config.toml
n_layer = 11
init_std_router = 0.0351
norm = "rmsnorm"
seq_len = 256
train_tokens = 900000000
Below are experts of layer 7 (counted from 0) of a mixture-of-experts language model. Rows are named router (the router's row for the expert), gate (a neuron's input weights, with its number), up (a neuron's input weights, with its number), down (a neuron's output weights, with its number) and show model dimensions 0-79. Each number is 200 + 40 x the weight over its row's rms, rounded and kept within 0 to 999.
Before each expert's rows: a language model's description of what the expert responds to. This comes from a sample of Wikipedia text that the model never trained on.

# expert 56
Description: Capital letters inside acronyms and abbreviations, often in parentheses, such as FCC, (COPS), (IUC), CCP.
router,315,247,153,194,332,251,174,233,136,192,223,141,255,229,187,179,221,209,159,159,165,203,219,176,201,198,157,176,127,230,103,144,134,283,231,155,261,186,195,224,205,154,147,220,235,249,232,191,178,144,260,296,245,184,206,189,203,293,170,180,259,212,250,151,210,200,191,284,203,201,199,229,203,223,211,192,180,302,198,173
gate0,197,216,230,160,238,181,138,156,175,231,191,162,206,223,162,183,136,166,162,180,133,169,179,191,166,251,201,229,163,216,137,196,281,174,160,215,205,150,200,179,179,183,175,205,255,236,201,230,188,154,244,248,200,224,194,171,193,221,230,193,205,187,156,164,190,188,208,262,209,167,102,208,178,277,230,205,215,259,139,196
up0,257,244,294,171,232,207,197,203,189,216,139,196,191,216,222,215,227,219,213,167,104,219,203,214,150,187,194,206,166,219,170,227,178,201,182,202,207,290,200,246,221,151,44,200,219,264,160,243,194,204,233,211,247,193,213,224,190,167,187,143,251,117,175,188,169,226,273,230,136,172,172,204,105,277,210,197,174,249,215,268
down0,121,231,168,151,206,208,167,262,213,167,264,222,190,204,125,193,199,198,234,178,306,216,197,169,201,218,189,292,247,165,204,233,222,206,136,200,234,195,190,191,202,245,281,203,178,156,223,137,199,239,168,135,156,156,240,106,212,260,252,249,244,281,137,187,177,235,186,139,243,219,237,211,245,131,192,204,210,134,197,203
gate1,236,199,242,183,152,264,193,174,219,150,255,147,210,238,155,185,255,229,152,215,252,202,187,176,180,250,231,197,276,244,143,152,176,147,205,202,196,151,199,142,158,211,223,247,159,248,183,215,237,236,235,202,133,145,173,174,140,230,222,266,238,169,206,214,195,145,198,207,266,226,226,199,245,229,174,214,199,186,236,194
up1,170,115,172,210,240,219,239,166,237,184,227,203,229,253,162,188,266,174,177,159,186,166,118,198,224,273,178,235,161,257,156,193,229,137,184,181,89,208,179,226,197,195,316,132,234,216,208,161,161,172,175,196,225,258,234,216,155,254,129,182,175,264,198,183,179,144,167,205,167,226,218,181,226,185,223,148,207,187,172,227
down1,166,179,215,177,211,245,203,261,209,228,167,173,209,167,244,140,181,202,228,152,231,145,245,187,168,227,181,245,224,186,225,255,184,190,212,161,203,168,185,199,204,173,208,230,214,266,265,254,201,241,193,280,157,210,176,179,247,129,115,285,204,169,193,189,234,294,240,289,227,249,141,139,208,198,244,125,215,239,129,216

# expert 40
Description: Middle stem pieces of Latinate words before suffixes like -ation, -ate, -ary, such as oci in Associate, oper in operation, up in occupation.
router,203,230,206,166,292,225,203,225,207,230,195,168,226,256,198,180,196,139,182,140,185,180,222,183,127,219,195,240,187,151,161,169,194,267,242,202,200,207,172,171,196,170,189,157,218,266,236,145,238,145,172,271,206,167,155,206,178,231,183,257,248,157,214,238,115,213,264,201,183,170,228,191,153,236,191,218,182,263,236,234
gate0,228,240,246,207,180,255,253,194,210,200,193,231,184,185,220,242,264,175,104,256,175,109,229,172,188,179,207,242,246,231,153,219,150,122,218,225,108,212,229,224,175,221,204,218,168,213,141,236,203,202,228,168,181,126,330,195,156,223,148,215,160,225,189,190,171,200,209,157,184,234,162,195,250,249,154,170,178,180,214,166
up0,118,189,193,208,209,250,163,174,174,212,196,189,243,187,223,155,242,220,240,127,182,181,199,234,211,161,195,171,208,210,196,234,220,226,213,119,267,233,223,239,226,184,203,171,296,238,209,185,153,222,219,197,213,177,250,312,166,223,200,225,172,223,159,161,219,134,165,226,210,212,166,204,297,272,193,234,192,211,160,197
down0,172,162,192,199,263,166,158,99,153,168,189,184,259,152,239,162,219,186,167,123,186,201,152,197,188,285,253,278,89,155,235,175,247,113,205,171,236,196,218,205,190,188,240,198,183,209,156,154,197,105,179,183,242,223,223,183,215,277,267,218,161,174,182,195,178,226,213,149,177,197,151,198,171,249,211,147,202,258,269,188
gate1,212,177,240,197,240,194,243,220,148,211,196,159,245,223,176,198,126,182,222,154,234,266,210,160,186,314,185,216,141,153,262,169,194,156,141,206,229,160,185,179,124,189,237,196,322,152,193,190,199,193,242,176,222,173,264,177,210,253,203,179,246,201,330,206,237,284,249,151,147,227,191,218,150,211,99,173,124,201,173,251
up1,224,200,161,220,205,162,153,251,160,143,201,263,198,188,155,130,186,204,200,152,249,210,222,168,145,212,155,210,256,203,217,167,173,159,180,226,220,193,190,216,227,119,188,260,159,225,203,191,186,164,86,198,293,195,171,165,153,195,221,175,240,165,217,194,121,183,211,232,233,225,163,207,272,246,219,222,108,191,312,168
down1,227,243,209,154,220,124,236,181,195,184,195,165,185,229,226,202,247,224,157,182,205,254,222,164,217,247,187,128,77,209,186,227,231,186,225,217,201,152,228,254,307,229,130,176,171,250,182,182,160,238,196,163,186,225,124,229,193,275,246,229,192,207,174,179,208,195,202,292,222,207,193,209,224,200,267,186,235,219,175,232

# expert 51
Description: Opening capital piece of proper nouns, often places, nationalities or organizations, after the, of or in, such as Russ, Austral, D-elhi, Ind-o.
router,257,227,151,152,313,258,276,331,198,203,183,199,254,201,153,201,159,279,162,153,221,146,214,105,168,185,139,152,159,237,120,178,85,247,240,174,211,155,172,160,203,171,232,201,228,195,207,125,193,195,203,265,224,219,168,210,201,277,207,167,199,200,214,185,202,223,233,232,157,262,141,206,221,214,228,247,180,299,228,176
gate0,184,210,204,245,202,166,195,195,198,168,175,245,276,228,214,247,207,152,193,228,193,229,200,195,221,206,349,171,210,270,171,203,200,154,248,146,136,198,222,96,238,225,195,173,242,238,171,217,203,160,255,176,193,174,220,174,209,183,215,215,176,221,155,156,267,194,209,226,198,189,230,221,161,230,195,150,317,187,241,236
up0,204,213,261,159,195,239,185,124,213,204,198,157,160,235,232,172,243,237,205,231,199,162,190,165,216,214,132,258,219,88,224,243,214,272,230,238,195,200,161,273,228,132,184,231,209,236,238,175,241,200,174,214,256,137,147,209,213,194,93,172,255,170,224,255,144,269,203,183,204,186,199,158,269,199,166,274,133,220,219,132
down0,209,183,142,202,201,210,139,282,216,214,255,202,211,266,199,274,214,232,145,222,162,225,220,312,216,186,122,195,198,194,230,156,129,252,162,189,186,195,241,229,142,266,283,156,222,144,163,198,225,121,153,260,196,211,262,199,144,132,272,192,174,159,216,148,207,199,189,173,189,210,256,192,157,195,183,173,148,155,266,172
gate1,219,182,151,258,278,192,257,253,193,189,179,199,210,148,116,91,223,207,183,254,197,144,222,198,211,146,171,169,115,192,128,196,184,222,168,161,240,160,124,188,200,225,187,234,184,184,239,156,120,163,288,223,160,210,212,185,189,256,253,172,206,194,191,170,212,222,156,157,250,227,256,284,250,193,193,258,178,324,176,173
up1,162,204,166,255,250,220,200,280,236,215,210,240,174,152,96,115,160,194,208,241,244,142,232,160,231,197,212,181,105,220,232,187,175,219,173,152,179,142,175,184,187,257,208,278,154,144,230,208,153,176,255,209,210,265,185,177,223,171,248,187,243,267,117,173,238,201,164,88,211,221,213,211,201,175,177,226,195,295,199,167
down1,166,332,264,175,152,198,161,185,159,170,261,234,142,223,245,196,203,119,271,239,187,292,222,217,197,260,193,192,191,196,209,193,197,199,198,165,266,166,91,211,232,196,168,217,169,202,167,208,256,174,188,170,211,143,185,217,217,198,157,207,168,142,182,152,246,271,246,174,277,199,199,185,192,249,221,277,218,144,216,215

# expert 28
Description: An opening parenthesis after a name or team, as in Millonarios (C), and cell boundaries in sports and results tables, plus his/their.
router,270,298,204,101,248,240,206,217,219,120,205,184,228,258,182,258,226,169,163,178,189,193,205,129,211,202,215,187,212,214,197,183,180,238,213,146,238,202,188,171,183,196,181,151,182,193,240,206,198,140,225,241,190,180,202,233,177,223,176,177,183,184,183,195,197,205,295,267,257,173,190,219,116,226,168,260,176,288,230,187
gate0,201,246,194,191,212,120,200,196,149,227,215,194,204,314,183,185,164,277,161,193,212,174,158,231,154,213,228,170,174,278,246,269,215,166,159,148,177,185,182,202,194,145,228,184,139,167,192,175,168,167,203,185,225,219,243,297,218,204,207,181,161,204,239,155,248,154,138,232,200,178,200,199,221,168,291,239,197,231,202,192
up0,161,184,187,203,174,191,154,163,231,142,203,156,152,166,175,215,184,249,206,203,174,141,278,195,242,216,191,226,214,141,186,215,194,197,97,255,166,165,206,139,249,186,266,163,178,229,267,178,207,188,170,141,238,232,169,175,216,188,206,203,187,239,173,202,170,269,127,149,162,275,217,259,253,165,146,239,215,177,135,184
down0,261,217,211,221,252,267,254,200,199,239,215,207,258,214,225,183,166,146,176,220,160,112,144,193,215,216,217,201,179,227,176,159,236,186,267,151,137,191,224,214,183,159,207,221,177,286,204,169,224,241,178,210,247,184,289,216,214,160,181,198,200,270,152,240,158,151,240,242,209,254,224,210,262,137,194,270,185,225,206,178
gate1,139,203,150,241,220,262,235,203,172,167,134,141,167,162,193,226,295,173,200,204,211,185,130,196,241,185,132,194,243,272,197,128,228,189,197,279,165,199,166,243,177,199,133,128,193,199,213,165,228,201,155,180,214,231,207,230,206,163,164,168,163,183,166,243,175,243,229,165,191,150,185,181,197,265,176,137,214,211,268,178
up1,211,221,178,233,188,204,188,206,189,229,186,200,176,156,206,118,152,205,166,197,171,243,168,276,214,176,113,226,182,140,167,128,195,212,247,237,203,168,217,243,197,216,105,170,167,215,152,174,217,228,224,264,154,159,197,104,131,187,228,169,165,165,181,226,194,248,181,131,206,203,143,188,124,242,178,180,183,200,276,263
down1,260,201,176,162,205,139,200,244,201,242,201,123,209,216,168,237,197,194,231,265,136,158,235,184,214,171,213,123,212,174,202,180,253,211,227,187,130,135,134,173,183,193,177,179,148,132,229,152,198,165,232,143,141,295,245,214,196,137,260,223,228,221,182,175,230,198,244,163,239,240,236,162,204,131,181,248,215,107,235,212

# expert 13
Description: Last pieces of taxon names and foreign personal names before a comma, bracket or line break, such as -us, -is, -i, -son.
router,236,312,145,140,238,256,212,263,163,199,224,134,239,283,220,228,220,196,235,137,159,180,248,161,230,221,166,249,179,247,184,207,196,213,247,164,237,191,166,195,199,214,124,171,202,211,248,165,233,141,211,267,220,190,172,197,142,261,163,198,208,141,228,203,151,254,273,233,230,190,264,188,170,296,182,194,184,242,167,194
gate0,183,258,180,180,181,170,200,178,249,208,199,257,204,287,251,215,182,172,202,257,135,281,259,197,216,147,162,238,215,191,152,205,212,239,152,179,155,170,223,239,160,225,120,210,130,206,200,221,275,188,182,130,188,225,190,116,216,200,201,154,185,197,178,236,241,173,266,92,137,182,213,195,196,296,147,180,227,187,222,218
up0,227,146,128,222,241,202,215,179,161,254,172,203,200,146,248,221,191,173,196,198,196,172,142,241,177,208,260,172,196,201,140,159,33,190,187,240,246,211,160,164,227,233,153,189,233,187,225,226,148,156,189,210,201,179,215,237,172,203,226,114,234,218,213,193,163,241,143,220,182,274,195,265,206,125,277,292,126,214,206,199
down0,150,273,214,188,216,248,232,210,189,216,223,126,218,226,270,204,278,232,162,225,167,229,235,208,188,188,256,252,197,255,235,182,163,151,203,200,251,327,248,176,165,260,151,171,153,167,160,192,173,219,149,165,221,211,242,253,196,140,260,212,173,143,179,221,189,188,172,198,228,169,230,204,191,163,202,138,205,181,237,262
gate1,175,323,227,80,199,246,170,180,149,193,276,227,220,202,172,203,219,186,163,184,223,206,183,213,185,303,220,195,205,133,172,203,216,257,174,222,189,130,193,171,182,230,224,184,235,203,220,244,226,161,217,149,155,176,238,240,199,197,228,160,226,236,189,218,169,176,192,225,253,161,196,221,245,184,175,232,215,252,220,225
up1,139,289,221,43,185,240,202,193,182,238,274,187,187,204,193,234,159,203,174,228,197,258,218,175,208,313,239,238,249,207,201,262,213,237,172,142,187,218,246,218,226,226,214,222,212,200,179,238,263,215,235,158,210,156,200,245,236,216,183,193,179,281,179,211,168,200,255,243,241,193,199,215,203,198,211,207,190,186,193,195
down1,96,199,204,237,155,177,229,135,191,190,162,197,171,170,217,219,199,190,195,163,175,194,156,235,203,190,198,137,154,266,229,171,210,190,177,230,140,223,218,246,163,225,134,186,168,231,160,219,192,270,161,231,151,203,249,192,211,182,212,166,235,261,182,175,119,216,114,139,135,183,152,163,209,215,146,202,108,154,279,163

# expert 38
Description: En dashes inside year or season ranges such as 2016–2017, and word-initial pieces like trans, tri, o(pposition), mostly in military and sports text.
router,295,269,189,123,259,221,194,251,139,165,248,235,305,240,194,173,188,211,150,152,185,242,243,138,180,218,131,187,228,260,139,228,171,233,234,165,195,207,208,206,220,152,134,186,201,204,241,93,202,139,185,205,202,128,207,176,232,284,195,233,189,141,174,208,159,192,255,161,127,152,224,194,117,207,201,225,216,279,189,188
gate0,154,236,181,174,215,267,203,199,243,188,173,200,251,179,162,174,163,131,216,228,234,188,238,110,229,162,219,267,192,189,135,193,180,169,209,155,157,206,180,178,100,217,189,203,186,214,189,191,236,208,171,205,222,156,188,181,232,223,186,235,232,183,234,254,182,213,216,179,209,153,261,135,143,257,151,125,236,179,254,265
up0,187,215,212,208,145,179,236,190,212,162,231,97,149,181,135,152,210,161,242,291,232,196,222,250,174,236,203,235,202,209,171,239,145,209,245,194,250,248,205,213,212,273,183,178,179,198,162,197,255,199,216,142,195,230,207,190,132,152,126,194,183,188,178,209,144,240,238,227,224,244,157,217,229,239,243,203,204,202,101,168
down0,231,189,212,143,181,137,203,161,245,224,232,212,136,229,299,168,162,199,244,214,235,181,158,186,248,115,184,191,213,193,199,247,120,250,199,186,145,252,186,157,165,223,182,261,216,222,154,139,197,189,186,208,154,255,227,230,158,235,188,159,215,203,214,221,256,198,213,216,274,186,234,253,186,192,217,214,207,204,198,136
gate1,241,255,267,148,211,206,139,143,199,185,259,208,171,187,267,171,198,180,220,152,175,174,229,205,250,189,208,287,166,232,210,180,196,216,123,206,227,245,137,215,186,238,229,196,261,203,199,189,233,196,187,225,223,213,236,204,157,233,140,238,249,199,198,214,196,216,231,174,200,205,158,112,191,228,206,233,180,178,264,255
up1,246,196,230,149,205,203,212,219,224,226,187,221,157,258,192,198,190,165,203,157,230,173,195,279,143,221,203,217,207,181,206,225,268,103,216,204,256,179,232,144,125,130,185,201,182,199,207,70,143,210,234,234,135,219,203,198,201,200,151,215,167,163,260,240,226,246,175,234,123,238,103,213,219,210,209,203,211,207,228,134
down1,227,143,205,81,163,279,174,223,281,205,185,227,218,231,215,215,110,148,220,221,172,276,233,227,167,172,201,156,154,253,174,243,205,130,229,188,251,185,169,140,139,255,218,183,185,174,201,175,217,172,145,186,186,228,130,160,206,243,181,203,126,185,274,227,100,202,199,176,207,201,144,268,190,210,209,161,194,235,181,192

# expert 26
Description: Word-initial prefixes and first syllables after articles or prepositions, such as under(graduate), over(come), al(ternative), char, bet, st.
router,265,279,186,147,296,272,180,196,150,234,179,239,333,222,192,250,197,250,184,228,198,222,219,170,142,182,186,216,169,203,127,187,194,223,242,165,224,233,167,177,168,167,202,224,157,240,211,173,260,186,196,255,182,174,184,187,165,233,204,217,203,162,156,270,193,206,192,162,203,175,202,248,194,198,218,233,200,248,201,204
gate0,189,227,179,218,237,223,223,237,191,242,242,241,177,201,212,240,191,279,213,176,289,200,209,153,126,214,192,203,179,147,169,199,242,234,216,235,195,218,221,204,208,244,219,183,238,220,189,221,184,306,195,184,204,242,142,159,280,178,249,177,243,142,241,189,167,180,206,182,125,134,201,218,228,218,213,193,306,228,182,148
up0,146,197,160,222,255,189,213,191,246,233,187,165,150,202,209,170,240,247,146,248,199,212,166,212,185,113,213,260,260,214,117,191,180,160,240,187,202,155,176,209,199,192,212,130,155,165,229,224,229,278,201,224,262,263,169,253,162,209,186,128,235,159,175,114,155,189,160,210,142,248,255,176,248,180,216,289,155,167,154,155
down0,204,267,183,154,252,204,217,130,177,257,286,204,175,238,161,177,187,189,249,168,202,218,200,199,178,165,196,194,174,217,286,189,219,127,197,171,241,215,193,190,191,236,201,242,196,236,244,120,181,243,184,283,156,209,259,124,187,199,192,249,185,197,186,168,273,116,219,226,219,225,225,186,194,179,201,181,218,245,139,235
gate1,211,218,157,248,273,198,171,205,225,190,153,233,221,232,209,288,248,166,189,233,85,187,229,207,165,186,214,157,190,214,196,159,224,211,195,119,240,240,93,157,148,144,195,157,143,233,193,229,222,235,172,253,186,265,282,212,162,149,164,235,152,233,221,145,199,234,177,193,190,196,203,163,134,268,181,181,135,178,204,159
up1,241,134,192,218,242,250,190,193,202,199,216,208,237,222,188,278,224,165,204,162,182,231,128,218,234,193,167,172,238,281,295,222,235,247,153,177,222,226,153,148,165,121,219,198,168,228,211,239,233,275,242,249,214,237,184,216,202,208,218,210,223,140,215,220,135,163,210,210,140,156,211,213,206,188,225,225,122,202,173,241
down1,151,233,186,200,175,180,178,175,266,187,181,207,207,179,228,219,204,198,200,260,204,309,182,238,242,219,151,206,242,201,288,143,274,170,190,151,263,240,206,115,283,196,270,234,175,198,174,160,202,228,168,208,208,241,239,188,241,231,140,148,248,176,191,183,199,242,199,283,209,227,189,190,259,234,164,218,169,190,226,147

# expert 17
Description: Pipes and dashes in sports and data tables, byte pieces of Thai, Japanese and Arabic script, plus odd word-pieces like Frankenst-e-in.
router,217,270,174,165,233,271,234,303,176,185,264,184,228,236,258,201,168,194,217,176,185,210,218,132,204,182,162,151,162,219,149,227,207,202,174,184,250,226,162,196,233,135,133,135,160,223,215,146,229,181,178,204,231,139,193,221,172,215,181,227,161,169,228,161,160,247,269,247,156,172,170,218,180,242,185,197,243,265,235,238
gate0,205,120,226,228,200,185,248,190,169,192,258,236,236,192,191,180,184,298,165,240,166,149,234,192,183,185,152,156,132,210,185,213,140,221,191,278,231,170,174,239,168,149,247,224,171,202,230,283,200,231,142,148,199,201,169,106,197,193,254,222,247,224,136,196,222,206,144,196,169,155,239,178,260,135,266,175,187,218,197,259
up0,181,168,191,211,223,217,207,209,258,227,278,131,216,273,135,168,243,161,194,171,258,192,222,123,214,204,177,202,174,142,165,207,222,300,198,188,293,228,193,113,179,178,227,186,175,217,192,257,204,221,105,181,156,242,233,220,188,192,113,289,145,157,162,227,177,230,151,307,181,205,217,243,208,192,185,186,208,224,153,129
down0,160,169,173,252,144,162,223,195,227,210,229,202,166,189,172,290,246,199,233,205,183,233,191,247,161,141,192,206,199,122,269,238,283,153,260,153,202,224,240,122,201,186,147,208,167,190,230,181,148,141,202,249,204,213,237,183,127,246,231,235,140,178,171,162,187,221,199,152,197,94,127,224,171,169,163,195,131,133,229,157
gate1,202,241,200,236,212,233,247,166,230,209,238,179,267,205,176,213,192,227,142,215,182,189,228,190,238,125,257,257,238,199,171,216,230,166,136,230,189,234,275,196,165,188,207,233,200,160,201,222,202,284,247,133,216,138,258,252,213,203,217,155,191,203,169,303,235,204,295,224,149,165,151,187,188,274,79,209,204,190,130,176
up1,186,167,138,225,211,265,208,224,196,205,198,246,193,161,198,256,194,146,215,219,206,182,232,201,152,307,276,163,203,195,245,139,260,151,258,209,210,209,169,110,255,200,228,245,194,304,148,221,175,182,248,173,188,239,182,246,187,248,243,218,204,192,236,188,165,189,97,179,248,187,168,200,138,169,185,192,171,234,221,241
down1,180,217,230,192,213,148,195,235,167,184,217,219,189,251,223,210,186,191,128,228,214,203,193,108,199,150,300,253,107,129,208,251,175,182,134,143,217,233,217,177,236,168,217,247,232,187,175,199,136,184,234,225,73,201,136,214,130,158,198,278,216,239,254,192,199,141,197,215,241,175,165,176,219,262,238,157,244,214,196,137

# expert 5
Description: Space or punctuation token right before a numeral, such as dates, percentages, scores and counts, e.g. September 28, on average 79%, W 94–64.
router,257,228,192,156,274,253,229,256,181,136,177,170,220,210,213,201,211,189,252,191,174,163,260,102,179,268,123,203,177,195,182,221,167,208,246,155,234,263,179,182,220,199,174,205,187,203,223,133,244,203,198,279,239,192,150,222,164,206,174,198,241,164,251,159,173,259,230,209,188,200,191,249,215,232,188,251,155,259,213,138
gate0,224,213,181,134,222,235,203,211,200,180,208,165,168,163,287,165,190,214,242,220,194,269,226,239,204,191,142,106,115,193,166,210,250,183,227,133,153,159,216,204,245,248,219,212,181,202,220,122,194,150,142,220,170,224,144,155,254,219,238,290,205,173,223,179,112,285,260,198,164,198,213,203,213,275,172,272,200,205,258,193
up0,230,150,191,215,193,214,191,185,235,253,151,189,212,150,170,176,161,237,208,214,185,187,225,242,194,176,154,216,214,177,130,267,193,168,276,246,162,259,232,192,242,237,223,215,232,169,242,223,234,143,216,199,181,281,214,232,152,261,183,247,214,197,204,173,160,240,219,216,252,223,271,190,189,168,181,271,127,195,210,191
down0,101,240,235,221,154,215,172,168,167,221,166,217,197,182,237,128,188,221,218,176,216,173,205,202,223,165,214,144,207,239,231,241,270,183,199,214,194,223,252,111,247,200,222,190,221,237,328,180,135,202,179,260,228,254,172,184,161,245,188,246,188,170,228,180,177,300,231,178,159,116,241,174,170,201,202,168,243,203,192,271
gate1,181,243,223,117,226,260,177,175,228,177,206,240,212,185,251,245,209,199,231,183,128,257,266,189,190,235,235,231,195,228,204,166,169,176,190,151,199,176,161,207,208,271,220,154,131,180,244,208,226,240,173,179,193,199,156,199,263,214,229,276,187,246,217,178,161,255,150,238,210,295,178,267,203,256,203,213,216,232,213,223
up1,238,222,247,212,228,142,137,197,177,135,195,165,172,199,152,276,255,114,193,222,175,225,231,144,235,233,271,167,248,263,259,154,218,217,204,201,224,181,167,213,237,167,216,200,160,227,172,206,222,246,221,169,232,175,224,202,184,82,192,179,238,216,234,148,187,204,209,195,220,236,114,219,231,274,267,155,244,236,111,175
down1,236,218,195,206,222,197,188,207,273,173,210,245,211,241,224,212,206,219,191,270,199,220,161,248,200,184,189,243,192,202,249,221,198,119,188,200,212,234,230,199,221,166,201,212,207,217,121,191,194,273,210,242,157,174,183,153,204,196,260,207,141,196,192,215,191,163,158,222,262,207,138,202,231,203,258,136,235,230,146,197

# expert 39
Description: Commas, closing parentheses, semicolons and table pipes in lists, infoboxes, tables and citations, such as (age 25), (brother), HFCs).
router,192,227,196,97,269,178,177,218,212,215,192,236,231,310,195,239,238,170,205,163,187,204,205,156,219,246,194,185,78,204,211,230,188,205,251,184,272,178,169,209,177,165,245,166,186,152,253,154,213,198,238,244,189,130,168,280,195,260,184,197,200,123,207,186,169,257,273,212,214,221,206,244,189,221,154,218,220,285,236,194
gate0,234,217,175,226,242,139,209,243,169,170,230,212,188,206,284,236,299,280,145,221,159,164,178,175,155,205,112,269,110,256,214,182,182,226,205,209,240,192,190,239,244,155,255,207,178,227,211,154,276,249,175,196,181,223,177,202,186,181,213,194,250,180,186,197,193,306,220,164,123,220,133,229,222,186,243,186,150,236,236,231
up0,147,114,253,143,152,234,215,195,178,230,229,206,212,234,177,94,120,204,229,245,210,241,212,204,202,260,283,188,237,128,157,220,243,181,220,210,178,187,172,197,108,227,167,223,162,164,170,211,120,203,163,235,213,212,151,210,247,216,213,273,131,177,216,186,212,117,133,168,265,190,184,176,142,226,184,253,268,157,178,189
down0,241,195,152,227,196,221,240,168,187,295,161,179,257,195,201,194,221,148,155,280,172,190,206,180,220,193,245,170,246,141,175,208,188,254,167,240,126,200,227,200,208,154,178,216,229,175,191,218,181,165,234,262,160,297,207,202,206,312,168,235,179,243,177,223,278,297,112,211,199,169,247,209,219,219,191,189,267,177,191,149
gate1,218,118,180,182,239,257,195,177,187,205,154,248,201,207,212,270,269,193,240,163,201,185,215,209,229,228,144,183,173,145,207,192,205,205,159,179,235,260,210,203,266,228,251,231,197,209,199,218,204,201,220,216,252,142,308,153,78,222,140,168,195,232,230,208,227,262,219,272,145,133,221,217,173,201,192,154,140,207,128,145
up1,215,90,160,191,233,265,185,197,214,202,120,262,193,170,216,205,252,177,228,173,213,168,205,196,181,173,161,186,146,101,198,233,240,227,189,181,217,240,184,202,248,210,258,233,160,191,223,202,207,159,259,239,213,159,292,158,136,252,137,162,227,172,241,213,184,166,184,249,186,160,221,227,183,209,173,216,171,199,161,141
down1,200,193,208,169,164,205,162,178,214,140,195,226,179,108,209,121,229,136,195,185,210,119,182,211,220,131,207,197,160,126,274,193,148,178,214,175,170,235,182,176,245,165,227,163,221,138,182,279,181,137,174,150,272,205,212,245,168,175,214,243,218,212,202,249,225,159,260,245,197,212,141,186,183,238,190,305,204,199,168,197

# expert 47
Description: Opening capital letter or piece of proper names, especially places, counties and organizations in lists and tables, e.g. De-Kalb, S-ri Lanka, Geor-, San.
router,273,266,184,181,308,227,271,309,126,198,240,217,270,178,175,209,211,219,178,143,199,174,243,118,171,173,96,140,153,196,146,198,188,259,220,186,268,165,168,159,227,164,246,155,212,195,245,162,190,192,181,279,199,174,195,170,144,265,180,183,210,217,237,209,180,201,265,182,170,269,148,242,203,190,185,237,187,303,212,191
gate0,178,291,194,225,218,251,218,198,236,196,233,223,229,208,159,168,167,208,185,130,169,195,296,153,243,220,232,241,132,149,185,260,167,230,156,183,221,175,208,180,245,241,250,196,154,203,249,238,163,181,185,226,184,214,219,182,224,103,214,158,158,182,190,146,259,142,262,230,264,220,173,214,207,171,146,138,317,189,224,175
up0,188,176,213,212,148,176,186,153,257,192,152,179,136,219,232,248,282,208,188,304,207,200,169,252,189,183,242,233,281,234,198,144,210,227,193,208,84,235,191,222,130,144,178,217,240,241,181,184,277,172,231,152,275,175,171,218,163,256,109,183,189,227,248,175,179,243,164,146,230,157,213,109,266,194,244,263,187,148,218,185
down0,223,158,254,237,135,221,202,174,166,200,224,232,219,223,203,196,256,181,220,209,237,194,212,238,156,250,233,246,173,201,170,212,181,180,247,222,184,228,225,180,162,121,103,215,141,208,225,186,211,147,283,168,221,204,203,244,210,285,179,207,164,252,141,191,197,201,241,195,186,165,140,106,240,239,289,272,207,157,252,266
gate1,236,231,250,154,220,206,197,208,148,194,203,176,228,146,177,155,219,167,176,165,236,265,275,212,164,176,187,269,169,145,196,271,246,256,144,155,198,191,212,146,222,237,202,138,163,164,188,186,104,249,254,194,186,214,237,263,152,209,159,271,180,169,222,227,178,127,207,205,140,228,262,200,176,259,38,243,220,227,162,165
up1,189,201,179,196,197,242,263,226,166,197,209,157,255,175,175,164,241,193,118,142,233,264,232,227,167,159,235,206,183,150,213,244,224,284,163,148,223,127,213,125,233,269,253,194,268,148,228,181,159,203,218,158,223,201,216,225,180,256,221,271,186,215,211,197,230,176,209,209,201,242,180,218,220,211,165,244,244,214,178,170
down1,197,171,183,286,210,213,191,100,185,230,195,197,221,224,198,134,230,157,174,178,232,240,218,204,201,190,185,284,210,182,271,205,166,174,236,160,127,152,179,262,244,181,185,262,211,185,255,173,122,216,188,163,261,258,150,179,231,203,209,192,169,110,309,224,194,190,216,182,222,271,265,236,210,183,176,194,205,161,167,164

# expert 0
Description: First pieces of words in section headings, table headers and infobox fields, like See also, Early life, Original release, Kingdom.
router,297,263,166,160,244,226,255,324,174,190,210,150,227,214,199,169,230,154,224,177,204,211,268,183,191,201,173,213,158,271,204,166,170,216,175,204,201,193,193,139,225,156,187,205,167,266,269,169,199,213,232,257,224,170,187,259,201,194,213,153,198,124,213,190,172,160,259,216,224,211,207,200,211,273,184,206,221,304,185,170
gate0,211,215,171,211,202,183,140,213,129,272,108,190,253,204,148,158,141,173,177,261,265,240,155,204,192,226,176,210,208,216,215,267,201,164,207,199,218,168,269,194,213,253,207,184,157,158,137,229,223,220,252,242,294,196,217,170,138,158,181,154,320,154,254,281,160,179,287,190,189,150,178,178,173,266,110,218,242,200,159,131
up0,163,259,217,161,187,233,188,183,180,219,203,205,187,254,192,207,202,204,183,197,217,173,218,219,162,238,294,135,165,275,214,275,255,191,114,211,180,144,223,185,259,257,213,192,191,130,228,211,229,208,236,269,196,216,223,264,238,258,200,181,249,115,181,116,162,174,167,190,221,130,165,174,160,197,305,216,250,160,192,177
down0,159,170,193,228,179,255,182,102,161,200,235,105,233,182,166,150,222,241,246,233,199,182,167,226,185,214,147,170,152,190,188,188,196,187,168,167,195,211,231,183,183,167,311,185,160,219,295,262,230,205,155,208,207,230,250,119,207,133,234,156,148,222,236,127,163,159,200,219,252,220,198,174,199,163,152,259,145,143,225,231
gate1,139,179,206,168,223,164,224,218,216,172,257,180,159,277,153,247,263,156,88,275,229,181,204,190,198,270,227,212,206,166,221,121,246,260,166,212,202,137,147,108,255,248,186,207,232,184,208,141,246,249,190,233,176,178,209,218,189,164,151,236,203,216,215,306,245,214,181,182,156,185,169,196,155,196,128,268,143,245,152,188
up1,278,209,185,196,197,158,178,205,179,239,235,207,209,208,217,141,230,187,104,193,209,161,215,203,211,226,170,170,182,148,199,198,197,241,246,206,251,161,171,107,269,216,268,230,183,232,272,156,183,208,270,210,136,193,165,183,165,193,141,166,158,152,191,209,139,187,185,122,179,235,187,175,250,171,163,245,171,241,225,171
down1,254,191,250,203,191,204,187,245,228,178,103,226,186,140,203,191,237,131,238,218,182,175,286,263,226,244,170,199,192,168,201,230,202,168,212,167,210,148,176,191,184,190,169,226,204,245,232,196,204,242,283,143,238,272,245,141,181,224,133,199,224,219,204,216,203,226,220,130,204,216,164,113,198,217,171,194,195,219,154,271